Below are experts of layer 3 (counted from 0) of a mixture-of-experts language model. Rows are named router (the router's row for the expert) and show model dimensions 0-95. Each number is 128 + 32 x the weight over its row's rms, rounded and kept within 0 to 255.
After each expert's rows: a language model's description of what the expert responds to. This comes from a sample of Wikipedia text that the model never trained on.

# expert 39
router [112 150 138 119  80 134 137 117  99 145 183 168  92 107 107 134 100 141  58 178  90  99 109 117 147 116 134 141  95  91 173 137 129 202  83 158  95 160  86 171 107 106  85 119  86 115 138 120  69 163 144 119  77  60 111 135 105 106  85 112 161 102  82 158 127 114  98 123 144  58  59  92 147 136 177 164 155 140  56 158 109 174 146 118 140 118 180 127 116 184 100 148  75 105 171 155]
Description: Final pieces of surnames and placenames like -ville, -ford, -ley, -ton, -er, plus common surnames Smith, Brown, Williams.

# expert 32
router [103 168 132 137 154 162 143 116  86 166 131 124 109 131 128 149 146 112 141 110 112  94 171 131 127 126 135 146  93 117 133 140 124 130 133 107  98 103 123  93 109 112 110 101 183 143 138 118  68 103  85 163 167 168 156 142 159 176 120 104 137 176 136 106 112 160 160 177  91  98 113  97 208  80 205  80 135 151 184 165  79 138 131  78 143 142 109  94 172 161 154  63 128  94 141 108]
Description: First names, countries and cities like David, China, Chicago, plus year-start pieces like 199, 201 and pipes in tables.

# expert 19
router [116 154 155 148 141  48  87 150 109 227 132 111 152  85  50 127 172 147 112  90  97 165 142 117 165  85 150 149 103  86 125 107 105 117 116 182  89 115 102 104 101 125 151 115 141 167  95 140 106 130 119 189  94 134 182 109 168 137 136 129 151  86 125 114 161 107 145 132 143 168 119 141 207 187 140 184 141 193 148 158  95 181 135 105 104 125  71 107  99 112 113 134  57 117 135 163]
Description: Word-final suffix pieces completing words, such as -ation, -ment, -ity, -ous, -ology, -ically, -ine.

# expert 10
router [133 174 111 124 114 140 126 123  79 131 132 125 116 139 115 154 127 105  99 100 100 112 181 168 105 145 124 155  96 116 147 138 136 137 124 148 128 160 104  62  98 132  62  83 159 121 172 157 105 109  75 181 152 107 141 169 129 167 114 109 156 127 156 107 149 139 155 146  95 110 104 140 165 110 194 110 120 171 156 191  64 155 130  60  91 138 144 118 199 164 195  87 109 137 174 142]
Description: Copulas and auxiliaries such as was, is, were, been, has, plus articles a and an, often in He was born or first published.

# expert 24
router [138 143 111 159 143  92 112 120 116 160 155 117  72  86 103 145  96 167 134  86 143 204 161 143 127 152 197 136 112 128 181 169 115 118 108 117 105 160 138  73  71 110 151  63  97 151 196  88 130  88 159 173 120  96 144 127 169 196  66 153 115 113 154 126 140 104 183 149  89 104  91 156 174 182 210 135 137 106 148 159 109 165  85  68 121 108 123 168 115 143 156 184 110 114  62 124]
Description: Lone space or dash tokens after table pipes or list dashes, right before numbers or years, like | 2 or - 2003, and opening parentheses.

# expert 30
router [114 158 117 139 159 180 135 121  77 174 133 130 107 127 123 151 138 110 138 110 120  97 175 137 123 136 130 146  92 111 136 134 131 127 131 115 111 104 121 100 111 108 107  95 175 123 139 110  65 106  79 168 156 167 157 138 157 159 105  97 146 173 152 105 120 158 146 176  89  93 109  98 200  84 197  85 131 147 184 158  86 132 134  76 137 133 105 101 180 160 159  65 130  97 132 114]
Description: First token of proper names after a pipe, comma or of: first names, places, initials, e.g. Sam, Texas, Bristol, and the.

# expert 16
router [114 145 104 169 129 149 120  97 133  68 163 171 122 127 103 128 110 126  89 165 188  93  75 151 100 122 148 141 114 152 158 117  77  93 113 110 124 160 110 119 117 154 193 139  94 137 110 148 181 152  99 122 189 107 113 148 156 117 102  96 175 142 165 121 105 174 149  66 148 191 116 157  97  67 121 111 127 162 101 107 180 102 181 108  75  97 154  86 142 160 143 134  99  88 155 118]
Description: Single letters and short pieces inside proper names and foreign words after a capital, like V-i-enna, r-up-ees, J-osh-ua, Mon-oc-ots.

# expert 3
router [ 89 142 110 138 107 151 128 138 110  84 102 174 150 140 110  63 122 117 124 105 162  88 151 152  98  96  98 140 162 138 103 148 167 175 124 153 118 168 111 188 102 118 144 105  59  73 124  85  68 138 116 134  47 166 113 138 187  89 103 104 135 111  95 103  96 120 137 147 185 153 115 164 135 188 108 157 118 140 169 129 161 128 110 106  85 136 172 224 171 152  82 123 135 137 117 133]
Description: The word of in names and phrases (Department of, Much of), and hyphens starting infobox or list lines after a line break.

# expert 45
router [ 71 143 122 145  69 116  91 106  89 206 124 163 105 118 115 125 127 145 142 130 169 124 173 136 145 106 158 152  76 150 101 146  92 127 125 180  82 172  71  70  94 141 200 119 129 108 146 118 100 169  91 146 108  93 131 135 150 139 131 126 159 197 149  88 150 110 165 151 131 126 175 109  77 126 180 145 189 144 118 198  77 157 201  91  37 106 155  96 106 184 152 143  77 121 127 151]
Description: Column headings and cells in sports, election and athlete tables, such as Votes, Candidate, Apps, age 41, plus pipes and digits.

# expert 41
router [ 55 172 218  94 181 163  76 147 111 127 131 103  96 105 123 103 159 143 112 126 101 127  91 215  79 140 112 149 112 165 167 143 144 118 143 140  99 137 131 130 128 142  77 107 132 148  94 138  69 116 157 132 149 162 151 160 139 208 120 109 127 192 109 142 133  98 148 158 128 117 156 181 145 128 106 187 158 118 185 169  99 137 117  79 136  92 103 113 168 119 147 129 108 129  82  90]
Description: Final pieces of place and nationality names and prefixes, plus the commas or hyphens after them, such as Czech-ia, proto-, Tu-154.

# expert 4
router [138 121  63 137  81 108  86 105 135 172 140 130 105  92  77  88 114 109 118 124 128 146 192 153  78 118 139 123 137 143 112 142  86 166 187  90 133 166 118 168 130 144  58 153 182 131  88 147 160  91 128 136 115 113 128 133 165 149 128 171 174 143 113  85 116 135 131 146 121 195 108 188 140 106  64 167 136 119 190 101  93 166  83 122 135 119 140  76 109 122 129 110  96  93 180 141]
Description: Closing brackets, quotes and percent signs like ), ", %, and inner syllables of romanized East Asian names like Je-ong, Chia-ki.

# expert 18
router [116 166 124 136 156 176 125 122  99 172 142 128 111 124 127 154 126 113 129 104 119  84 170 142 136 116 137 147  89 122 138 130 126 131 123 129  97  99 120  76 113 105 113  99 182 113 138 113  61  98  78 176 145 157 152 144 164 165 114 101 145 169 141 107 115 153 148 178  88 100 114 101 192  84 194  84 127 147 175 168  72 136 140  76 124 126 119 108 184 164 157  60 130 100 125 125]
Description: Digits in years, counts and vote totals, plus common first names such as Charles, William, Henry; also the and and.

# expert 6
router [ 98 112 118  86 113  92 106 180 117 128 149 174 115 127 101 137 125 148 132 122  84 144 124 171  55 154 129 142 102 119  94 113 132 143  70 129 160 175  83 120 108 133 126 141 105 110 112 142  97 110 119 131  62 137 147 114 105 155 112 144 117 102 160 146 185 148 124  99 178 107 128 168 166 145 141 142 147  87 126 115  91 115 115 127 143 173 171 131 147 149 154 130 105 141 117 218]
Description: Colons after field labels in infobox-style lists (Known for:, Class:, Coordinates:), also digits in figures and film/career words.

# expert 15
router [ 94 154  77 157 114  83 113  88 126  64 157 159 114 140 117 104 210 216 146 189 159 154 103 126 102 130  65 154 117 143 112  88 106 123  99 123 143 171 113 134 127 159 110 144 117 130 187 142 177 143 132 110 140 109 109 150 152 105  89  58 152 129 152  86  67 183 115  98  91 185 104 173 139 113  94 165 157  97 105 137 112  87 142 146 102 138 183 115 117 173 139 154 147 111 103 123]
Description: Word pieces right after a capital initial (W-as, W-on, C-or), plus frequent title words like New, Best, most, French, King.

# expert 1
router [ 80 159 187 141 104 101 157 114 108 181 125 181  66 157 135  85 163 128 116 138 156 190 153 109 129 158 171 132 172  98 114 104 145  92 120 140 102 152 109 127 129 158 102 180  78 103  83  81 129  88  88 120  76 121 176 141 140 113 157 112 177 169 107 106 114  96 160 129 118  84 113 174 147 148 179 145 172  99 113 107  87 126 142 139 115  86  64 113 127 108 119 107 139 111 127 114]
Description: Past and progressive verb endings and participles after was, had or to, such as cheered, renewed, written, known, racing.

# expert 9
router [111 147  62 148 142 150 104 101 103 141  97 168 112 107 174 140 102 138 115 141 159 185 140 144 121 109 112 144 135 115 180 162  84 147 123 170 131 111  99  98 114  98 220 143 185 116 171 156 114  78 104 165 136 162 149 138 125 162 170 177 147  96 105  79 175  83 180 112 182 158 170 127 177 159  69 109  97 131  53 101 123  91 197 157  70 112 118 137 113 129 115 130  84 101 122 136]
Description: Single digits in years, scores and table statistics, such as 202-3, 7–15, 1.0, plus a few quoted word-initial letters.

# expert 47
router [107 154  62 153 160 136 124 141 115 159  71 157 133 115 146 115 100 137 121 167 149 148 153 126 125 102 159  87 216 108 119 108 144 158 121 118  89  75 143 133 100 108 186 161 125  89 144 171 140 160 179 161 153 106 127 115 154 114 146 156 163  73 121 107 119 161 128 131 194 204 137 158 171 207 117 127 133 123 148 142  66 116 111  73  84 131 149 172 148  56  52  77  83  92 138 120]
Description: He, she, it, film, album, song, series, released, by in entertainment articles about films, music and TV.

# expert 5
router [100 155 125 164 152  68  95  85 144 163 137 129 162 110 103 184  80 132  80 122 164 151 178 160  84 112 119 119 109 165 138 133 141 139 120 160 147  96 131  74  78  99 101 142 108  58 156 119 188 163  98 167 100 111 110 129 143 153 114  69 176 129 110 138 154  67 124  95  84 172 148 140 118 115 114 198 147 131 119 181 151 136  95  93 174 124 105 174 172 100 189 125 107 105 141 156]
Description: Short consonant pieces and endings inside words or names, plus ordinal suffixes and plural s, such as le-th-al, 31st, strugg-les.

# expert 23
router [ 94 137  60 134 112 120  90 110  91 197 172 139 142  82 122  98 108 136  75  90 141 112 105 144 127 125  94 180  49 139 167  83  77 160 120 162  94 124  98 132 143  93  90 133 120 116 166 168 122 102 117 178  76 175 143 161 169 144  50 159 186 126 151 106 111 123 172 146 142 114 158 160 140 147 186 135 147 130 138 143  98 206 139  85 139 172 101 158 167 182 128  63 142 142 122 116]
Description: Scores, table digits and pipes, and words like against, points, Cup, League, match, won in sports season and election text.

# expert 12
router [105 139 126 126 112  77 141 146 141 138 114 148 126 142  85 114 134 171  82  96 106 212 107 100  99 155 173 164 135 102 145 102 109 125 123 159 112 107 108 138 142  91  90 112 156 146 119 172 137 132  72 132 118 109 134 131  78 117  93 118 139  85  96 140 179 140 160 161 172 156 114 105 114 156 133 133 121 113  52 117 105 125 180 145 151 145 178 143 158 153 116 132 109 130 116 144]
Description: Line breaks, row-ending pipes, paragraph ends and == heading markers in infoboxes and tables, plus by and colons.

# expert 29
router [150 110 106 125 136  66 134 118 150 164 175 165 146 123  89 194 136 189  69 110 154 115 150 136 153  75 164 142 120 175 131 115  89 175 148  68 108 187 124 106 149 142 106  89 135  81 151   6  73 158 121 145 136  91 168 152 163 118 139 141 152 154 175  96 113 102 138 112 120  93 157 157 155 131 132 165 126 151  65 126  60 135  63 115 135  93 163 136 160 102  95 133 130 142 109 198]
Description: Opening lowercase pieces of words split by the tokenizer, such as gu-err-illa, s-erm-ons, ch-astity, plus section markers.

# expert 0
router [ 90 137  95 171 145 158  83 160 131 161 114 163 176  79 131 113  71 158  86 170 129 143 145  25 143 112 143 150 114  91 115 110 121 135 130 150  87 104 132 168 127 102 143 154  66 141 110 150  32 115 150 157 129 113 151  98 176 152 131 112 101 130 200 115 188  92 106 145 149 159 160 166 110 147 132 124 151  97 132 127  91 135 165  93  77 146 152 103 128 126 123 129 111 113 164 116]
Description: Pipe characters opening table rows, plus music and biography words like album, song, number, Born, released, List.

# expert 8
router [ 90 121 158 166 160  81  62  82 123 106 143 152 120 169 158 110 129 121 114 155 138 127 121 111 129 158  95 131  98 167 144 117 192 125 179 198 132 111 143 112  95 166  72 145  80 133 119 111 183 140 143 101  98 165 138 191 148 153 120 189 142 143  97 175 162 139 153  96 106  76  95 115 165 111 130 109 133 135 135 150 106 119 142 153 168 133 164 142 137 184 179 116  69  95  95 103]
Description: Mid-sentence prepositions, auxiliaries and particles such as as, on, was, be, under, out, plus some verb word endings like sub-mit.

# expert 31
router [106 138  80 129 126 104 107 102 132  33 139 164 127 138  86  91 105 166  83 195  90 157 209  50 146 138 125 113 100 125 174 125 115 164 158 150  64 155 118 123 132 132 181 115 170 121 155 147  64 146 108 153 124 154 151 125 132 186 114 104  94 160  72 115 161 150 159 168 182 119 127 134 156 142 113 169 115 164  29  74 128 131 172 125 144 127 190 110 142 133 114  86  93 104 100 117]
Description: Line breaks, pipes and hyphens that begin table rows or bullet list items, especially after section headings.

# expert 37
router [151 113 143 133 151 149  88 195 128 137 120  93  92 117 108 172  98  73 157  90 116 117 108 136  73 130 126 151 140  89 115 145  67 154 141 188 105 126 129 148 139 119 143  97 132  79 108 114 144 203 146 153 163 156 185 110  90 155 147 109 130 165  48  99 188 160 145 140 136  63 126 105 128 212 125 101 131 120 115 116 123 167 169 106 169  74 127 142 105 128 101 122  77 109 155  71]
Description: Single capital letters starting names or headings after line breaks, brackets or quotes, such as Bradford, Gonzales, Gasoline.

# expert 20
router [104 153 155 132 123 116 110 130  79 167 151 118 123 109  81 127 130 121 110 129 132 113 174 180 130 107 186 155  74 129 137 118 130 122 108 135 122 126 114 110  84 106 105  78 174 133 150 137  48 118 115 175 137 154 166 148 148 162 109 128 170 128 107  87 141 134 160 180  68  99 151 133 182 132 193 108 163 148 129 158  71 122 125  52  86 134 123 185 184 173 116  89 121  99 101 168]
Description: Plural and group nouns like government, members, students, the endings -ers and -types, plus verbs like is, are, were mid-sentence.

# expert 42
router [113 120 179 177  43 111  98 141  89 103 162 168 119 113 126 110  90 146 107  75 125 140 151 138 146  70 149 152 133 158 133 184 138 102 123 161  98  97 171 204 143  52 162  78 113  94 143  92 170  85 120 118  81  95 121 166  74  17 138 118 152  83 101  69 125 174 157 126 162 133 112 138 148 108 115 121 138  98 163  86 212 189 159 131 153 108 154 149 170 145  99 133 125 139 162 111]
Description: Prepositions such as of, in, for, by, on, from, at, especially As of before dates and members of.

# expert 36
router [137 150  97 129  84 187 127 169 110 147 136  95  95 113 128 132 126 113 128 123 130 119 118 123 110  76 119 148  85  68 106 134 129 144 126 133  94 123  83 133  53 134  76 104 134 157 193 153 109 128  94 128  83 139 203  73 132 144 128 123 170  61  92 135 153 141 105 105 186 175  94 124 157 192 216 122 162 106 148  84  62 156 116 127 156  66 110 115 144 129 128 158 128 136  83 147]
Description: Single digits and number pieces in statistics and tables, plus with, by, between, where, when linking clauses, such as along with.

# expert 27
router [126 145 137 138 106  83 133 159 134 173 150  80 131 111  87  81 177 126 143 111 140 175  93 124  81  99 131 155  74  64 156  96 134 148 119 163 106 168 144 108 156 121  93 113 103 164 141 199 134 126  95  81 135 143 148 155 128 168 194 103 124  71  99 103 140  52 113 116 170  67 201 108 112 197 133 148 102 100 202 163 113 126 149  81  87 102 110  95 117 137 151 159 122 168 185 111]
Description: Internal word pieces like ast, ad, D, c, th in words such as metastasis, boasted, plus nouns like area, receptor.

# expert 22
router [146 142 120 149 147 176  82  96 132 139 145 133 119 137 121 109  92 136 126 114  79 121  90 107 122 125  61 130 130 152 120 111 159 154 101 144  99 110 185  97  84 152  86  93 182 106 129 142 144 133  98 183 180 118 171 155 150 144 106  93 165 118 119 161 145  80 132 148 167 108 137  48 166  96 174 117 154 142 100 179 114 110 119 118 102 148 121 144 144 131  87 176 127 118  95 176]
Description: Commas, pipes and parentheses right after a person's surname or place name, plus surname endings like -stein, -sson, -mann, Jr.

# expert 21
router [ 97 159 134  80 151  85  87  88 110 163 186 117  80  83 131 100  79 164 121 118 160 147 153 139 108 137 138 146 112  77 201 125 103 132 138 147 113 192 123  89  87 182 135 113  82  99 189 102 141 115 113 178 174  32 127 113 111 112  96 175 157 172 130 131 162 129 174 128 125 164 101 178 172 132 172 128 142 108 110 154  87 128  83 103  92 131 146 190 149 139 149 137 128 111 101 107]
Description: Bare space tokens before numbers in tables and dates, and sentence-ending full stops, such as November 22, a 2003 episode.

# expert 14
router [122 159  90 133 115 110 142  65 114  51 112 138 122 127 109  62  89 144 139 197 185  45 134 113 128 166 104 131  86 135 109 114 215  77 127 149  87 164 103  89 142 114 176 113 175 116 168 124 173 114 149 138 122  96 144 185  80 140  88 132 140 132 109 172 101 146 157 112  98 118 109 141 150 148 106 166 147  39 101 113 156 137  80 137  97 148 128 206 178 155 101 133 136 135  66 109]
Description: Word pieces inside foreign, often Slavic or Eastern European, personal and place names in lists and tables, like Iordache, Ljubljana.

# expert 17
router [ 95 130 126 168  82  87 131 111  98  24 145 139 115 129  91  97 155 164  83 114  84  86  96 175  92 103 174 118 168  91 140 163 132 148 145 129 108 118 168 123  69 160 110 159 128  79 152 140  77 106 126 149 111  79 188 153 168 111 148 218 154  93 139 114 209 119 145  92 144 117 116 154  93 137 169 114 165 138 136 125 119 158 160 147 162 122  60 133 119 154 146 107  93  96  83 139]
Description: Two-digit numbers in dates and tables, semicolons, and odd inner word pieces, such as April 18, 250 Series, ext-rat-ropical.

# expert 33
router [ 74 163 166 195 129 129 131 153  56 128 136 110  89 155  92 146 136 162 135 147 120 152  69 166  88 162 151 156 107 143 113 134 151 128  41  92  93 173 126  72 112 153 117 101 183 155 113 130  60 111 117 112 102 170 142 179 200 206 126 132 101 115 151 153 106 103 137 155  96  87 130 161 189 166 130 127 185 105 202 138  63 177 130  79 113 101 120 149 123 121 126 122  89  98 160 188]
Description: Table cell separators, opening parentheses, dashes and quotes in tables, chemical formulas and lists, such as CC(O1), Total | %.

# expert 44
router [121 157 118 149 186 194 145 139  82 180 153 118 129 138 107 164 132 115 113 109 123  79 179 144 134 130 134 149  86 117 146 121 139 126 125 123 105 114 125  74 118 102 100  85 185 108 152 123  80 113  69 188 165 169 172 132 169 157  88  79 141 172 165  93 115 153 134 179  96  87 113  95 177  94 189 124 137 138 159 170  87 146 124  69 145 125 120 120 186 156 127  58 111 101 133 135]
Description: The articles the and a after prepositions, commas, and century prefixes of years such as 197, 201, 202 before the final digits.

# expert 35
router [ 97 159 103 140  99 203 153 183 123 141 150  87 100 159 126 123 134 136 114  84 153  91 141  66 162  81 170 139 147  95 107 130 134 141  95 135 159 145  92 110  72 120 115  93 133  99 120  87 187 148 146 105  91  82 113 150  88 164 100 101 167 126 126 140 119 175  87 223 144 110 134 151 116  74 192 172 143 148  88  89 109 186 126 107 160 126 136  87 132 120 152 125  99 148 164 185]
Description: Coordinate symbols (°N, ′, °W), Street, Avenue, building, Historic, located, and table pipes in historic-place and geography entries.

# expert 11
router [ 96 149 150 146 113  83  96 194  99 143 131 149  98 131 137  95 104 125 135  98 110 131 124 170 150 167 172 130 135 204 115 170 111 132  75 160  96 139  80 108 132 136  80 133 207 118 144 140 120 110 100 157 117 122 149 130  83  33 141 200 126 172 143 106 182 142 109  76 141 116 175 139 207 148  92 157 192 154  99 122 141 157 104 119 145 105 183  84 142 117 123  86 114  92 162 192]
Description: Colons after infobox field names, commas, opening quotes, heading equals signs, and short foreign-name pieces like de, Al, un, com in welcomed.

# expert 46
router [162 128  99 127  75 118 182 123 126 163 151 109 135 106 120 150 146 180  87  98 138 154 117  87 112  99 121 164 101 132 107  92  65 140  94 132 163 137 110 102 133 187 137  71 138  93 109 196  73 154  95  79 107  89 135 148 117 153 106  94 125 140 143  89 209  65 179 157 144 154 198 107 137 106 149 117 133 141 149 179  91 177 183 124  89  63 126 138 140 136 109  86 116 144 115 152]
Description: Colons and labels in taxonomy boxes (Class:, Phylum), degree and minute signs in coordinates, species, family, Born, and Latin genus endings.

# expert 2
router [ 77 121 123 173 102 145 119 126 155 167 117 105  73 126 119 155 121 130 173 182 191 136 125 140  55  79 129 117  86 112 161 135 132 141 101 140  99 177 129 154 149 123  89 210 164 126 130 183 124 210  90 140 129 128 143 100 187 199 160 130 108  81 156 141  98 169 132 109 164 161  48 120 114 151 141 123 106 161 114 134  90 148 146 166 110 100 171 147 125 161 140 107 112 144  92 130]
Description: Conjunctions and relative words such as and, or, which, but, while, than, plus pieces inside common words like t-ar, ch-and-elier.

# expert 40
router [106 108  97  87 138 181 116 121 148 163 154 131  82 130  81 138 144 122 118 108  62  94 152 166 145  57 202 125  77 174 106 148 161 184 132 120  98 171 104  71 109  98 148 128 151  82 183  92 127 184 116 130 185  76 128 121 135 160 123 115 136 107 118  85 172 119 150 121 140  62 173 142 111 101 110 123 132 110 130 161 157 119 121 111 155  93 149  80 134 124 107 117 131 127 123 140]
Description: Opening and middle pieces of ordinary words after articles, like ar-rog-ance, h-ym-ns, em-ph-atic, and short words like well, home, long.

# expert 38
router [190 153 146 107 177  92 127 121  91 103 154  94 116 114 113  76 214 166 112 127 120  87  97 142 148 155 164 139 149 140 110  83 109  92 129 124 135 128 123 112 146 147 109  75 192  79 128 114 109 134 110 132 109  85  99 110 144 103  90 142  84 168 158  97 115 113 156 159 127  78  84 133 120 151 157 208 143 107 155 182 192 152 102 141 119  93 120 145 101 162 114 152 119 102 128 130]
Description: Words in war, navy and geography text such as War, Army, Air, South, County, km, plus to, would, and sunk off.

# expert 25
router [150  99 115 166 165 201 111 125  90 134 144  78 145 100 123 110 122  75 128 144 164 169 159 154 203  77 151 174 131 110 120 115 142 154  68 150 118 165 124 125 118  83 134 108  89 144 156 125 106 142  89 141 117  53 167 172 137  69  94 170 138 132  86  82 169  22 124 162 149 145 179 146 143 164 110  88 154 176  69 145 134 110 109 158 175 111 104  92 137 149 161 134 124 131 112 109]
Description: The, all, many, each and percent signs, mostly in census and election statistics, such as 100.00%, white voters, versus.

# expert 43
router [114 152 128 129 171 174 135 134  91 182 130 133 102 132 131 156 133 117 128 104 127  73 183 145 131 118 137 151  77 123 131 130 141 137 129 107  97 110 124  88 124 104 109 103 181 121 138 106  68 117  75 187 160 148 158 141 166 165 108  92 138 175 156  95 130 163 147 176  86  98 115  97 198  80 204  90 127 158 168 168  78 143 152  80 135 139 108 109 172 160 138  74 132  96 121 117]
Description: The conjunction and joining phrases, commas, and single capital letters starting names like N, M, L, Sal, Tom.

# expert 7
router [143 143 124  69 144 111 133  69 135 218 107 117  91  55 114 136 188 137 113 166 210  69  75  77  93 143 129 144 112  72 179  67 134 170 104 126 117 133 155 149  84 132 140  88  97 116 180 111 120 176 107 124 162  87  88 132 163 102 186 131 136  93  88 150 135 125 116 176 149 202 141 120 115  99 121 147 118  67  47 130 135 152 122 182  98 128 102 152 106 142 131 135 104 139 128  76]
Description: Periods ending sentences or abbreviations (v., nos., B.), plus decimal points in stats and years like 199/198 before them.

# expert 13
router [144 141 122 108 146 152 118 139 100 109 148 126 133  82 122  91  83  94 153  80 155 162 131 144 178 132  89 157 205 148 116 136 112 136 151 156 118 173  95 173  87 104 172 131  89 107 118  97 102 114  99 167  70 121 122 124 139 123 165 166 119  96 110 125 117  96 146 111 169 185 145 172 161 141  72 181 115 167 175  94 158 170 123  93 166 141 132 157 151 160  31 116 174 127  96  91]
Description: The word of, plus the, for and by, linking noun phrases in titles, awards and institutions, such as letter of, Master of, round of.

# expert 28
router [229 151 116 145  75 136 146  99 104 138 123 148 157 116  86  76 140 154  99  81 133 131 123 133 134 146 110  88 100 150 146 109 119 162 135 147  85 129 187  70 107 132 134 150 159  80 126 113 156 200 164 164 158 104 165 137 184 121 101 112 170  88 133 127 116 103 164 138  86 128  43 100 128 117 159 152 152  98 135 143  81 157 124  96 122  89 143 139 107 138 115  94  93  86 112  88]
Description: Sentence-starting pronouns and prepositions such as he, his, They, In, for, with, and heading == markers, mostly in biographies and sports narratives.

# expert 26
router [120 157 139 108  94  99 142  87 103 143 150 130 109  75  98 187  75 145 143 144 160 101 177 184  94 112 160 116 121 172 169 135 162 134  56 120 119  89 165 120  92 103 140 124 141  74 112 160 199 142 168 185  88 167 183 119 115 154 105  56 123  73 113 111 152 102 158 159 135 137 132 155  85 116 114 122 137 188 110 125 142 103 139 109 144 126 101 137 175 111 207 154 127  81 151 132]
Description: Month names and in after born or married, leading into dates and places in biographies, e.g. born in Rutland, in February 1920.

# expert 34
router [139 125 109 146  88  62 148  61 127  42 105 174 118  98 110  94 139 150 117 205 207  74 129  97 126 167 123 149 127 194 127 116  87 126 122 129 122 123  93  97 126 162 173 148 101 150 165  84 144 147 111 125 142 130 107 204 133  91  84 106 164 118  78 128  77 227  94 142 114 109  87 148 148 134 132 154 141  69 117 139 155 130  91 139 119 129 190 166 167 182  83 145 127 112 116 163]
Description: Word pieces inside names after capital initials, and short letter codes in abbreviated tables, e.g. N-air, Ey-kemans, SW, BHR.